config = dict(
    num_hidden_layers=10,
    hidden_size=384,
    d_expert=48,
    optimizer='soap_variant',
    beta1=0.95,
    batch_tokens=[65536, 131072, 196608],
    max_seq_len=2048,
)
Below are experts of layer 5 (counted from 0) of a mixture-of-experts language model. Rows are named router (the router's row for the expert), down (a neuron's output weights, with its number) and show model dimensions 0-63. Each number is 500 + 40 x the weight over its row's rms, rounded and kept within 0 to 999. Numbers have three digits each.
After each expert's rows: a language model's description of what the expert responds to. This comes from a sample of Wikipedia text that the model never trained on.

# expert 15
router:495503472477457503481479544525541518510530485525491487503490467436484449497493558438503506532524490528434555492494523537535462482510536465519538449538423499500495485481442483530461494540528539
down0:451515484530526531531577452484479486513508541570509514434472419476524462489523491492444497437473580557514474489513479527542455529510554454570503466498538509494487490523471495533433477490508560
down1:502614422502446514523563555513531463498500535557528517486465442529510452516554442482525547458476541575444504587482472537483452543527506500482480507477513511481492521483581521508527471485390521
down2:533478514471437482578480568539539504460441450447493517562451542515560467498405512511473474567548502505479488535483555464507465441512451532481580512544548501524500473505522471537566448422495518
down3:462431539486551540429423507535595528505455468512434507533484539497520526487513505530441470519486524520508509447512563483505484493513555515477574515575456428504480447458511459477470531453513560
down4:521529528504493429548575501493493535385537500557463457487521495542527494495514514506539463576491420389493503471472549454486511485541475549441495457532461516509415502477486475512505485476487472
down5:604545479494488510496500517511548440534561533542508442587483542561445510536486493464573479478555505493551474492546455444416469539459530575514412502532487470457423531518515524501517553510523465
down6:506533527525533435538466551524500476522471519511427497494496499521513546439397483511483450528450546523480530576499547507509507566499524465503393484472468492564579526525523512496592496556535473
down7:529503465469396488483485443447518577514473522451510460477542551511513558483461482513444511484497449408493547524503487486437506420551448451495505542463513405489461527547504480528443444465512617
down8:561481539455441508537396522481493496454507508511481476484556435525558500498494459556485520437522484413513468444460539460458480513485461428463466521533468479502506541494532510565594528497525473
down9:551503523545493470535509428534444513444465512530500462459416496524471573560549550520552502511466536457481450507490491468478369519431466537519527502414563573500581561523479525440470483526491492
down10:410465496518508515508487495466468471557545519485450503470538527563348502509518499529559509419546510526452508544453475535525480508484510487536505508547512471553523555564427511536481505470473524
down11:582407491462480468530580521460479551489482538480502497475554568536559527519537483494447570607495495503557456493494530503518493569450455548520523491466553466470505447498483487520518562613501463
down12:481480518526453545574423461449529465537526458457557557482472448580471567453432447513525409603474491464528474513408463539505448499479549517493572506509519535489511494486441505530483473474502500
down13:564509539520491480500492528457415512489502503442542526523475458465484441471492484424485511500537525472482556566518490483491408504548498423482520455418446485456518519582448489515501498462492472
down14:491485509484549494611569406513496496484544470503506526507473466545544566439456547505512483543487492535432555545460498560528487455573498458510544464518436509506517537583515515532438517484462515
down15:441496498477430501516522457505544474530528549498505511445523487552440497479515549474490520534512451493482496525512531453522543494476510483474592503578532486471559497462530488542512474556507586
down16:476500457545515510464466440501494532447571488591536471450476421528520580494473519551508494468561567548510509581501553564477538469502532497494576507524517437572557535478463458565531485506493488
down17:513506485495508531444592588543429556569476480527582486465551432519471485469446573514531537568499522449438517544485468423461548452563518489526471506503483558502525588469507517504529525484513442
down18:585519517492538469552541507429520499494519533564472520478440429495455564462476531610450470456474516493535474520548517496571460432519507453518510479511471482461535550556507480480549570426469496
down19:468476440508451496498489521529548519441491451518512505528500499508524441450483473573486542552489546476493543535473562540557520513538498492489538531523494503540493515524519512486441531548563574
down20:532549501517542517505493500501543466508513558546473474540464518442464578515464415490425520455498493485532576531491421521508494528491499500493528490425472544483470437511519479494507537574491414
down21:530499492468543503551469525503474528549477429505515539436472374448445524550438525590541565508458521543515582481514421520486506529455447489564505479443472447519462451497542479478514464493510544
down22:485520487500544508465419559451448476541519408546533454500492505466538544566494513545518442422506540516447570418574507434464495476614505616542494450502481581528501469545491496421471504502440456
down23:531532427542482461486595458489497502511485489463412491557446516511530445485441489468478508466511578476427484502523485574493505432504472513524487429511440551558448508547567472568531463494512499
What it handles: Second word piece right after a capital initial, usually in surnames or names opening a sentence, such as K-el-ley, C-ass-ell, H-u-ang.

# expert 59
router:559607491504471525514466513518540533508433468523526530519460504394468555500468571435516528420552470476514513471506497485549511490501496549557578538459505467529521495460490462453459467604533535
down0:512492475511521520401544514631469435463482502481406512519558499448467524517580536455486490484504456530562470551525485512511525510482474497439505538558462516452502531493498508421541395505491489
down1:530476532421468485450446555461486441524501491515518522463443522456523521477514526465470475507458498445585552540442501456524502553486439535496564488559562502535447558455514452497472504534533459
down2:500549559535567579465517475495498516483516450461486463510514523490508505478537431490499487538453501551509478521525450502458561488479520528484513476527529545516428527504534510489526556544470452
down3:443472457522500525532473495414458526444454520452533551499520530517508513493440460523488502478443522496457437471484502483455493461581515529533500483506490442528491485507552473581504469518550509
down4:399525500504489548552440556531541502501526527496461510553478514508500508507507476466493456503499442490494548481498474527456518514488595608507550468443518493595467530621428503522428526495504425
down5:483411473540461570508528579522536472476553465491476459529509493427534513465523520470544497466463430510511495454455537472514531509472417502495579529493499519518503515559456542520579502475435546
down6:483504505466530508411494528461458452488497542473495559486528530541517489494548498481456512466500442534537417503501489421473492525467485575481541480500490504492465517510498540476550485548499507
down7:518492544493561537441527457440523514475595538485468480497526464486446545543482501394563510470462507607559485511557517503458447521491496484478451544555500435514541502523538575455535535490506515
down8:422421494505513474503531499465485536431469589505543482471466563523504523487514460491493426537517458484502469503532484499533507537475511583595558406537465482520465487461516477478478457486566498
down9:474521499537432538510558470462510508513545439524486498467510474489538512544517517461457483481457494478489483458447543536563440462540483466492493491409495548546476511543475483534464573462484445
down10:541441512483521479486485551443565464456523546446595604506509516516507504506471541486460500492513575489466548541550450525488426519511489412401535549508409540495535578470554479501518499519519529
down11:509506569414536563617520482486536497577507573522506448524530489522544488468504504510431471587515531509520461577543455488459540552510471459456495524542492518463566488459476507454447569435449508
down12:495479501556438511426494470519580537561510535486520485483545482502554533523468546492429449467583457568496501450516513497554485559489418380460506552556558502444517528476474489526489476459559445
down13:494547485500473492515493467475508477518544478526621580469474490514494441477469450509495540450536535549529448433503494519515487531495502494494495478473470515533490528458509467460575470475512382
down14:455405467537455389514457493527364597512526498504455531433534532531473473477508523434499441548521529566487489533429584535506513518512513429488551486411510459529430471488499440517551460479461510
down15:388499501428458492520596453551460479503517515485488490500478491481539502521415473504526445505548486481493502468514509568490476473512506552494506485544490542467518491536501515516518511492401468
down16:471461541384401437454455478492476604487597489465490468482482481550487502547443490564417496531497511505484534528465565535516526433437485504504425535564520481516538497507530461519546538515473500
down17:473506506458547460491442488448562578534560508493538481498526463449455481534441463468517502595433476504517512494459554529496515502483531524475470495510536524474506511423495436464523489497441546
down18:495528445446536568541489562491455533495512535494519526470527472486451450585554517537466427495459541526543536506509486444523471497439459536512483531494458478459513511470529455465586458494479475
down19:482460517533632475524403488501478564512499551478504483522460516474479566524516480446412459575531526549434501539486467538515476458502509526433571475553496546428483464567485504506541527501535480
down20:502473544542489455531477504518566512523467449538478530456453475451502485501530498536542539495486518491479480491457547470482527542556466542462469441462519455506521355569445472490450486534567484
down21:487553484470450471514580613534523508545557507437499466517381451509535539515498594478480530547482468503471520549520509444547544480451515483477461473576461555524515509510460538546521505521545493
down22:490386535438531483485485588496467516472489447449452494550459486476462496522511550484432562511507458503452470498510477451458462524513539470505487463514537466524459575422428472465435555547482483
down23:512439467515531529491510460493526519444488490523518472498512463504505459496473524477460552461463453512486497491519540552484518455461528519499540465542478513517494500512548504514527550435523442
What it handles: Nationality and language adjectives plus place-name endings; e.g. British, English, Greek, York, Manhattan, Oklahoma.

# expert 62
router:569560496549504470512472524502503515408514542519480470555494557508445500464527486478418521447489516466558488473432595550499519470491511508519448513360497551475489490432544560529534500545541476
down0:522535471560528494560584572514503510513487516458539482485519447551482462443498494501552495491425463548485483580604503494427525482415496503456504453505535618482489472442470465532518487557538483
down1:587522477513422455459587542417437507501478402482505463551578512498521493485477463496518485513514503479442511497481514459502522489520516484502486454491462608526562501491482468512522490553454542
down2:555418487498542461500564514439523546526516526507519475493498549416506437481580472435623551555527507549459533534507472496569438494506444494555483563480454455433485482569375529516497527493475506
down3:473537511530467475473508486512579501477495475473452372504490515540449535459464513469436485460467467474474517521501502457529442515512481535500422458570561487433486508553479532514508504532499436
down4:583431546495442486485536528534469485471548482548496479479606513489500418482537532419463487550463560492482485514488554477606530519518497474504490532556458456509447467452515465425541452474501526
down5:483468499447441499483552534541534488550490571495550403497562521505454472509464524501454436492518541465470465490484520560492489529476527496526505456497433437537428478537518487515524500435462496
down6:583534487483447452544485476520483485545564423467518513499484498489482530476499546482480544518527500469559458478538495540525456485471476416480541445469523545479513509425521549535474404463490537
down7:479437550445430532483470546587515474553524474499538483509496550549513523519483522572505483448482579522476437449421507514576490511470557507470469495466507466493511502494497448482418482542436584
down8:511501454480505522462485451513514529434538542558545454513527458479460521548483467501498515516575528514445505483515565568472505499470442534501533499556425463538580463456494452544428365554492503
down9:533484505490586553496521525543469462494506498474546467556463524447427499548489472470534510453565530495529524532515547553490512468430516477474532427520556501460439537442436532488534469576484466
down10:503471564532487423505486494456454406518489514506496500484467527457459477499422537513521496512443539476533456488449549445509423550551453462567510454432564451479496465472566504414503453487498526
down11:407401520536536494489591515526522451438549488552473491463463572598471543486472448535498485509526519532482443472521529493478462522498501508421473444499556463469510458438527481464504473510462503
down12:534528489502533436520517503482549509463464470402514518490405429534485535543542450511539495482479523519430493500549542435485394501469472580512457501484515506522512520432531525492531507563521542
down13:552478504600530485471504445532534561502486496478521485418459524529496509539470469524484475563459559488521533425513527536497573543480493523530444491520540497475480483548535514493544540443507467
down14:493421463491431534510526530601540499460508410540461549542532523510534513396462447529533498410485514526487441517465547509480484460500492517520542430550434500449474492458479532593495461501524555
down15:517502470506484544598513566514413505487451469469498511540456484510569499570544587554485476516484476508491473564513540601469465480474440519503556585522438534534584539482475466455482507492456507
down16:458566478492535548515500527509510528468442544511554516511496484516496499496509510555510509508506533493525541585433474493494527551456526575407499507494478474513531524541505528534440528494467459
down17:517526559472508496586519432497426555378496435522462479486569524460469489393483454533475503511512467479448535474453491482515466521489499492507511476487541496503468514499507498511577566565406487
down18:523444567428526430463514564513520512504472434508507475490519424524520532498535564518515546533531504512522560538512465505460502564503510497489443423532485570525538539536563490517532538491462446
down19:529493472524477484481511581467478468430455527516551528453552541530464509512507491545453492528431490573546492518467461540472511515459487477484473593439528533543447509466529486514540522562485511
down20:474480449499524471560475520525471416570448436485427488524493547475488497503487548494530469431474467518600428462493487537477458472491532480448487511508551459500524526431490536463467452500504469
down21:492523453578559469473434502448492544545494470497501513544462501473464560488456516485487556478512496534480440393477457568518506448539543477522524500511525451466506520409525498470492494502431413
down22:443523506468524487464445537454508494503479496491460497534488513573483516484550550511529520479460521534488483521461468515479479486449535534512493469585505510478505468538545577555478517518522554
down23:530524462446557459542556416462503508480484438546501386475485499484549486540522482483516457515480538510512504511519498538536565424498528457504554550497532393558592434523494525521487488488510513
What it handles: Articles the, a, an and similar determiners, often after prepositions like in, of, at, as in in an office.

# expert 19
router:558530479492390504504413539470524527463527408495428468526477409479467523532561469538497452468566483481564408507539509555460435468518442498561483520541510515528556534450583535560468499475496509
down0:478454480582459528446505514524538517501474540536505562482547520480455528489554540475559536435549422492521458519453520496454490543458470509519528549512557516550484386478394512502540493535516519
down1:456469496529486527524552485481578541573479566541474464547537491479511554487505501477532572469522491483494471581419466545526462578557414500490552517556507564543516565445499543541517502464552462
down2:550579500500461513500530593484490504540551575496436487551515505498492490472444574536441441465510518449490479522509516478496499418521600461496548540537493476487515470521448499559645486514497517
down3:503553448489518477511492519491492558429526574447473560589544445434570481477537470505463521456516576434424590484556510514458551425449530525499478574489472513504455482484529613498554494466530552
down4:580540488533514534493510520512483493519474572532499505503502507511539476514493440529505493386505506475459444464552495549544541526451409558495488452443537509484510523465513522496503469580471445
down5:531497566442460461534489515544497408533536511470447483493448429492490541570540480548485505438528475518513504539471496500487492523438577486541459513572425530472503520567479445480498501458480500
down6:515520512569517549501448540585528478475548432515548516538534590542521474450583443472499488508442486444525503468533494543565489508511475514468507491524461470478521468528476437514566470441545515
down7:497591446564421534480472506470496496471470493543479530462402519499523456560525484503518464478500522502450496506447486484455456497493529479477466526431545484541530463506494485553462531497514520
down8:550495480484476523484491475487465546489493465590499543477464535614505494441565450533500431524487523553465493525518517475509504559501508473561512460490462493504490525475577567576444457508503520
down9:525457526472550427488491500449439518494510473538499539487591525499429515497515478519511527574535481569520501401547507558409476482439482510547491478512537498506532488498449504596458494520499549
down10:565473490479473563512559579483556513540533487424489486473522576518468456471486518508450478475462535496485458426458514561519506508454519463496499534449511474520472480525548405483522480545509502
down11:532506498411513499444525536478528562424535566541451426493451537512505464418475397552417523471509554507427499500530574559480536511475451557510485476453571498457542496500521451434550532489547457
down12:524512488544464447517477498536567479454500527492459524477432547449513544494453500460521453503558464566516499597485516560539435510431580486526531537521429437472489510450509510477476573497530452
down13:473513430451560487474521465539551484512485562491410575509475498459533530546542514430476497488484454498520518501483424504510446531524425464494549569455442551551501499508494495498456486555535414
down14:553413492528472495513516459453520454518534507430540438590510549433493494475479458481468542490490523529487476467496546569491495517516545458494541559480497453521555491536469558470423472508440465
down15:530481517482564451493509539522520448483508508441513501509479503528479461499577474501491498466508501444541505494571435579516468511470497512510462453446507530443522531532535516509464420513535451
down16:547489487510491513476569530472511546447509491546521544494501549485438534498495585496568498507556496500452527516437436468441518550499487531458497498499563581538519501553487539440480484511501476
down17:499519497491497571479473552511571484506495503484516495566476453530524469469463395529467536477512483529435424552527523509499482524487490456514460480555476510450468452503522543477569552461550483
down18:581455504539521484485442501517536484468552476521519503480501478482496488451472513466520505494492472492534463486482473465538515472473529445493539560532503468463481498570540501493520465491508455
down19:584447535523501526483399551416507510534510553525476460497439425510467503481452523485531511517465488476491491525411394436590514508534517486485503462495498589490557503472508442532517442604517523
down20:510414426496457436495445461427489516528563538489524506503490518491485503510554444594514546495465501513519475574498513519470528567561490513510442520522473462490533530462504536401466509503429530
down21:514425496508460435488543509536512521496477507511528545447495552497493482496507543531467498526509475496511491517461515489541476523437525470553496598455422495504555510558476516482447526483509525
down22:460480537559473490537520545409513585442528547458448558479542538473585516520481516503529539536506526553420428469461504528471485449472541485483468572476473503498505452538472524403585539490507479
down23:525457527501497493481472509554504479514452520451529505425474502537463538431520511520480588524530441405517523559502464566517456453485557532492543489527452473526435555515544565417385506490482466
What it handles: Mostly "of" after a part, member, amount or ordinal noun, as in "part of", "fourth loan spell of", "Party of".

# expert 30
router:508503535537507507432442534560587505451545531510445473496459491429411444433540503565461491469492468515402545512453509535521441446464511496497529517505488459555547508462552531576532550576529483
down0:477444474432468495513444481500468575457477506442452406495478406478540545494482422510502524515529525475461525487490569473530493551423494504434487554523498531491468500479514489486474481467494431
down1:456473535529493459568438535511466548533535465491461499568498423555541477494488408486431504434469501509497440500478513468515642502494502510524589530478444560484512474473475503488473549495545532
down2:428525467547546470523515568469544522553468542495476441539472441537456453517516508560536504577476434570416505501478537549479545461459517535500510557507583495473430482496513497362529483521475559
down3:488470464444547506576530543543579560547473461499475478441616481480512466475434506451503544537445482511537553567507453539444451463532479519523481516559474560554458460446431511482443561457461552
down4:501523472491489497535479516544549526494538495456447526473528542588411444482496517543447575495480466517464556486477525572459558381564515516553571495549516485528413518458589506497437542510502499
down5:501517502457558443529491538444480546446464547458506480447524527497455539500488475428407444482598511444501566428587516437485585477454513464459499497519465448512496543494504476502406463591522493
down6:512474477554511510449485531494478472523450515529474577525462548462494470561543503524459435469418421501514508515490536526436523486520531474566490483504542532477502542486410494498560564448425497
down7:538413455441413496519540567517594545549537511503461483506524479495551559489524488535492442488594523544511466500494527527472530410425493419530503433489532494505505478496510489554511493480497466
down8:530490546452541526487470461558551499550474531493397538510477543512428535493563529510557470515527451468497404480482562549566473539534551522493523537546530475451488462498463546520494458615543518
down9:506566475433559626472462439475480523506481567530533466446489516457487579511536536489484474572503431460497513497448450484501479509525459430482528450537526537493418448479494441499515572472576568
down10:515577518487496518507528637506517564527470460538484495522465474510471561503476523459582452531524435504360459546465493474537509493484456534557506513472482506477562517518544427479544451484547491
down11:570400474493586519468532466580553440469504458473478467531482488493491552512391522468505447437557490549571534560511481549473567530562487457443452511495545509545516568471441467430570487462540533
down12:499463467464513506479508533544493567474538476471534472508489524494513549459545512454447545523476516481420542495556499490460584429544449500595500528490505540432537488548463536496509561464530520
down13:531535537460522475496479512455477528469484449554534566505490490527529492469504586455506505520552491529565474512549476446521526509498504531507478464519487488434442469459522510524446436509526519
down14:548472468504427507491526527521539432513508493549531540516543483529508543515433474445488574497528489510535536519501638514490489445489550497533566472537524570516518458509598496549509505545427513
down15:524517547527412479458444535441464517525542411405502486492532501533480485540454513451515451573524518489488535513478483526497511521513515505497487521500533492499547449539502406432486535477464514
down16:522498621494481528496487540456526418468468559417433494478460573540532500446458501478480498442519519491612532568486543510423534480487458530512490522446513515505481521503475516512545530509511520
down17:509608430496534548528548575481490505423525557541528450481569515572453507514492526421545509493498508498424531473516486492494488499495571471523487467486466442467521513511559494435526573497474468
down18:478478521499520548472452489472577442459476559440597529501552548569529503532492501507473487539576444464492448536514527475544466498454559506492556467479504509485469480529500436499470507466532497
down19:465468442458440523492503523522517537471518520510458573474544491577465458526476509449524514511468557511552544574488496460422585419474545532470503487525551551485452480507556509499490512454487509
down20:500504494433477487524437612527559512493458468543464462475433525501523476493537503566484559485412499469465462490484493463554509460423496486470540423603490560500476515481572484434545492476462510
down21:489441480563537483494528489423511478503484496480509558503500525480487507509507498504439539509519448545529510540495467526505536573536552458567525520513495543500593513479591485474600478502525500
down22:443470498459499492532528415471527534537434467516532471458473516496549544510582471505520544514544538476509454457447492447546507485548540549490460530551482557534535516485546474519605570519457497
down23:443527499492542531510480505530503494551495524479441500530430457594467502476489587537523556547451476473545473435484485470541502524523438511592456569514562567471534552504496483502559459547468508
What it handles: Articles, ordinals and prepositions in sports season and result text, such as relegated to, the fourth round, Best, winner, first.

# expert 8
router:527539496446418465469550546464485520505450521505526492561475535546487534438503496482464497513521439515496522496446503509539456531457474530593546530447503445526470473468455488565571521545586525
down0:466525499522444495472458509453465522538417474568486513538569470452529525452473418480492532521511498454465504492588463495536481494460547510607524551545508489486475554541497540458482423568566490
down1:514432499456456444501575524510488466558569495376444508550594463461416535468468488559455514458470505449487428459491423451542501520509480492482519492498464556513528452467471535497533470496516489
down2:539546497595485505525489438457585496502494494504554491492498554480435542515455505513525561494464472481544451493523464519497509507487543491574482490533526523493522437502539481516526542450434468
down3:476527559576514499500470481530504526544497570504507540514469532510428528455529499509497510451470390488517490469563547421483441496533470480458538546427483524522448451498544522478480565487527511
down4:467524595458498481443562506514470553536512515467445502472483483488524545424492471446479516527461447528528522525479512463531438384483530482449567485490502471391452527539451529530535570541571537
down5:576529525474510468444479535507455462523480465546455476547554515516506490459528557552481511510470509540519503521458466463541574510482507576523483462497503537505525509492491450438558444462537500
down6:549503535415539482487493516531572465513507519483447495446534535392430562496506548468522529587535501410524495521492413483553470550514508500431530537486529533536520490432503410502538514466489443
down7:547455484510474505521507469449522434566558494575561473477528479421513476510558538446514416471547530546483517414501463457496472538427567504465517480562542452451494513482513445571474536528460476
down8:555483485419513488524478487502460451509506534538517417528566527545419348548544502476529495515529540524487508553561515498394472486530479463562473527439545515501441551507474532413494492506427579
down9:558568543519467521512518546499513451481497530484553481494522549483541473425512488516487505442512467504522431514534470516476530509517534468560494514453450531529475505475440508527596482444624460
down10:470522434439512488540448560478552475547460502563489568462503528504529479409442474460477471458542512511540525475471530532442470521508570536481506495504510498507477505546450410548500499510428431
down11:563504530539436500434508498440483527551493449473451467564514502510488462528541492557550493522511553521503447580495576540488413462433498492488534559502502478503518594401508438409538504502458462
down12:499451577468511524483489502489515415514537463509545533532512461491509556507528458430502477484514533469449497457545502538502522455455464502469484508560468521449501519563501511477498552484503488
down13:502413558520448479451522495511506491452484505569446517509492538515517500487525544563505510567455493569527572443457428424501502460547581512549512477456481504527476511524583552474497500548542525
down14:517561562552481401499475464433489464518539557496420514430572494495522556502507465434486542469502581492495458531543562405486514524548529525459504559501516457408562524503560540571504463457584521
down15:452506537521529469483480493497516521459559489506516388488465463492539563534498478477541468480469545484489486475513446477485544565464432513524589532540545524461576491501455526530504513495509548
down16:518501552514463450417521491444501458476539501505526516432451540531486502480435530467485529512519575493551486478527474466582448538509453511450501496504465514500483461478498569506457468497470531
down17:447464535490498512569506508497529538515506540505553507414498532519506506473517482545488472532541571468536507506499524442495539528608510403488481531485491488509564394512567523498555451455449503
down18:515428424595472522466502480546501474547467418404496472478487408500457500539525507484518542496524522556491540531540451523455499537551444552551478503549498457510459567511516496535446431510447431
down19:555412456572429489494494500492499456522480490501434441410488438495541507468449501537478513552513547535486474449482535444461435525464457540467444564496478430500498483506529531520482485452536466
down20:541499466462534573446539564509552427520516538526455458440411485467527480581497485500503542524521507517546533516515504517495549522500490529451428466547587441480467504518513459461507542489480478
down21:433496479556507516469540518539418486563472585513559546389500501496524517518518542522523483514515562520465549425509475506522521408488473492490490538527506490450472515585522480450505535549601516
down22:484498475553487452468528541588440476592546475449548475428504499511490451523571469514547529451478495446499509437444565483522513559469538507490466546540475409443428489516466544416475466550477510
down23:511509539479535508475499504554499541417527532525514481455560505522493517509533482495489443511475476494548478480470462530539470548527504518447454441441503519453423473504535443511482533431404512
What it handles: Pipe separators after match scores in sports results tables, plus route-description verbs and nouns like through, crossing, victory, assist.

# expert 28
router:538474490590465476494581547518490508466470473481501522541557374520452523459473561489498459437517461543463504466473546560513478427493485520542500516471475548546523492450494540529504523539538577
down0:551538498420520552487431462384451493475493461519567451538428480584474472508411485512405539428496507515540531489509479542538579450498519596487471506483507520533543531541526458495490505473426542
down1:550453496541492533534427460486517473473518513467485510517472447472517452477463552478505509547447494457467537516516437541593508515487550479483428507524541473569368485518494489499446551515525480
down2:467500468556525522468450468485464601545478451501505477520469469499549488532489579595499529578536591400458490524479432482501497498435451422505537521512506511541624492477525477529424475533521449
down3:563511497497444505485483484539475487518516501538535430567506378481473568461540462501588470461466577535521568429493475370548474503497496557508532563537532555509487564498477515501472478468545545
down4:548509507535508577544419521525483558505556520434589548553503430441480520483478528520448506600483518519570489548457533503490523535466506521480520485490505440525550528474574493521502561444556538
down5:514497537526446481514507402517491470507542560496496480533516492454502531540508442444528512457497546442517458483567514503494516532516501524537524517562507497506522486523437435511416451461458546
down6:509515509487513438497534414539506504501530561512504497516512516447525518462500466412468487499483543525530494582542443484508486532434499469536428494478563539493520450518466426512475543512481545
down7:599462472460486472465435496474518466483529515526530535480545453504543461571485512568576525512529549476412505476524532481548509452465471548509426473499493446478528529523505494559551464497521474
down8:519603564578478415468488524557467487485532435416528488500541525462462506488479491465498528547525520424471451516511517461527483521471474531464415445474479495513580548474516507489481554547482487
down9:446511482532523535470438387505515451464574524459456460514549537522479524463565554467534499461472482545451484491505472448534523483432477594521551498458431438468538505464533470502432530406460425
down10:409489542458516457473452504544577510492484566525533539482517566478384501573502495518504540500568492476485555541466495525522502478454491471587515569533450480535446522503505507526449463511488548
down11:477442581502475493514463507435447468525514450509566513502518474501481511526475535506528477481512515543508482505512473552540519475510562474493499400461533513484418490517499463425529445542570472
down12:441519611492487496550487574563532490488475525490519502495526493500469512482521556498424470426491525479514455478452484460470466533449517465479517577540507518419552550523482409529583508448483449
down13:516486479498487510436463516504450485465512506453514468552513502537510482550519493512458535518479510513508585524523522495468511507532495525452464541503592472571508452506542548530517438529454491
down14:463496582477474437491491538479426491529572485473505512471475507501511497490504504501521459471454518445532482509468571485586473492508506498457563487545522457478523518412502452521499451517550518
down15:514414546520463478488506436434418504508518474556474529536517429489500554488539493465507539483620443533440504576470484522479538507543467499523481499519511555506466445528472482474462529576489527
down16:527530533541477530467498495571513563488494428533490459485482485485505478427560567518550528575471469473484476519513551461547537506536591516489538482477553486512539492515519452476454478536507473
down17:491537560537507515493482456502497474500496546414513587398445509479552526498551521504457572488433570515463554508533499539426452496475544493512505480527474501555491491430564535480484467527554505
down18:467450536482503568470498488487540473550412472504543512540471558518477397453489530470468461465482524432616521496522518463559523468474424528522436469520465462497545477424507397464477476547559477
down19:473526488506502445473543418528487513488477504499472545562439532548455527491501458541469517475540576483489550502539551538455501479523545467442500405516470514460494463496458482516527575513545481
down20:565487453494477562529466490509483498508471436467534460484532554499544565495528564497487516490484562454481483502388546548557446485479490561465424526497516538498514486514533418524473517497495487
down21:475478528502541480529505453504554533477491478507460458497570491536405462458523499490458514468412498487461503534529516503553481461495464467465507571549497479538567426499433491450621545414506473
down22:498478524493453523459521503537543492495480468487463483550455470475471449496562549494569552474512526568586427558500434482529472526469528483453500524536546520521529506442495429444503524403436448
down23:588589493506498548557472542433532480479458411557549551530500483513490504482492457511538537477507420511474511461496522468464522459496539483527514517484444528418455497484530494485513567581513452
What it handles: Lowercase middle pieces of foreign surnames and place names in sports tables, plus verbs of moving or transferring such as sold, moved, loan.

# expert 13
router:514527489461466461594545538510491550486449489503504620544486450483462465477476582518495520490539474505557507457482539528469449577482440518555482514478463571522545496473484584479484536551552491
down0:518479532443479532464481472544486543446481422442559385485483497523465439452591466506552543548475441503450466541556518517530489479449493443528477493473501477517423542503548579444551502513445536
down1:562506455466503502490524515569595462515460466485487487521519519538473501464499421497550503558455482469554445553482454548531437451450466541483468486561551406505510463559552501473425552420508480
down2:433473510529466551516510490475542462519493443482549498610448547537504505425590415487495463527474551542504511459427571510542557541530532542470518501525490534452489507487559550489472566492530443
down3:476512494541447505505452518528590490457463489486452476420510428529456455499436454547491479410493430557481499540450571508397515508495506545451456463491538540469456541469482490524477483483540431
down4:445469540480514485507515466560521473444534513451569506463452517472438500550441505439587495464522513507535487502463479559501601569469526415559479488484452514492511474460559465507459477472498479
down5:482497544535481447535484465442519558497540553550501489517515523490501434596492543466517529582462453444524558455556486474556474494518458549460562420518431483485516427515524527511550419488494507
down6:557451554464500506557521547503504523478530552532507415494564495528514519495473550494537485486454509477560513497495480571544471425521494542496443494501509576449476462507483487494451426565504436
down7:452521564423451504481491562497573498513428411525463463446478548513482456567433494510522605512500504477510438495505516481529486490576484518475478526485489505525466505508539492504524487472430500
down8:560511506478528589449510510487520500515546521542404488536457544517464508528485492510522445513465541540478548457521573501453506585431531441467547532592556498486442481439477542576593481510509466
down9:448504467448456500485531550498406535480518519463528432547502479477487541502449506443472494453462492483420538514546501474578538418541479523453487455448510513501505491476480511513547542518629523
down10:551495476473488462541398515501447498479580549468542513558507531479527455552522442464500503501516474483522474510478523453470526502456469506535501510539481478550433559438515533480505520541500469
down11:482518571487516459524462423482516560472491512526424484565597506521470513526506482482535515602456488562530557454477505522475443573494529517425511506505528489497488381534512507456551542467476435
down12:508503591472487519534531516487508492471515490480470470509495476507561487576477549485547520537515505467469496473526513445401468498537491511416439438459484505454550473427512517533465482465448485
down13:514517554564390544454526457579448443553468441517495449444569431456495490500442483448519459556544498444515445555516433496539533499535432457508515501500507498517528534446429479573502466442506478
down14:592533526413484485502514355523561490490482468487440471519442520483533502482540500511489478490482554450546524466509476484515444590475516445501491498475539545433549532497439593499514544542468541
down15:558473506448501559478555544533520472557579536478431471494509552546469515538513548490481506511496409540556447511468468557518499441561478568499456561479550483494423453503472530487456434508461489
down16:496422450423488479459504480511485553487519498454487493489481480497547539533500541492459452520470486505522570547513501507470530514538537487553526498463422540510501503457507491476428479450427515
down17:456598563530532468502532557471445560510503526468543506544451469577566454441438490482495496541533505600516504505541473488508562515492502571500475533501507563489514524375507508506501507481544453
down18:606490493564515555509478520518424485432495503508559459432556601509492515490489529507454563544501439473490517460482441484507437489448507519507486542470504456436459493466563521492494507445525475
down19:480429513531540524491548464583544513528530464497451504479507504561418550470479515547499464517520573448509488479414403471516478484475402472493511470452473464444518544483510532577453524519504505
down20:461457502393420468513503503504500474473535535546483540483499454531451474433416479440482507474495482538509469467539480496489481440514485489486473507402445501457525469550454477470453490506518492
down21:446541520469500497539463435473521474525556505465475440486461485506496488536497487477538506551509514491489511527536533536428451529435457458536501455467511539517557494486523494538453530502482675
down22:453541498552477492520494488455458430497456451553445499451455506526556475413508511533531468454558520508528501520550485489496528523590451467523487521551483448432505509573500545569425478447550477
down23:564499477491482548543474596472496508471547472476479535574477593477555490472500489470517479435520477492573497517450489544564510529513499460540509523445399517557465560491450453569525425502519553
What it handles: Nouns ending names of lists, registers, awards, systems, as in "disabled list", "Naval Vessel Register", plus year digits and number commas.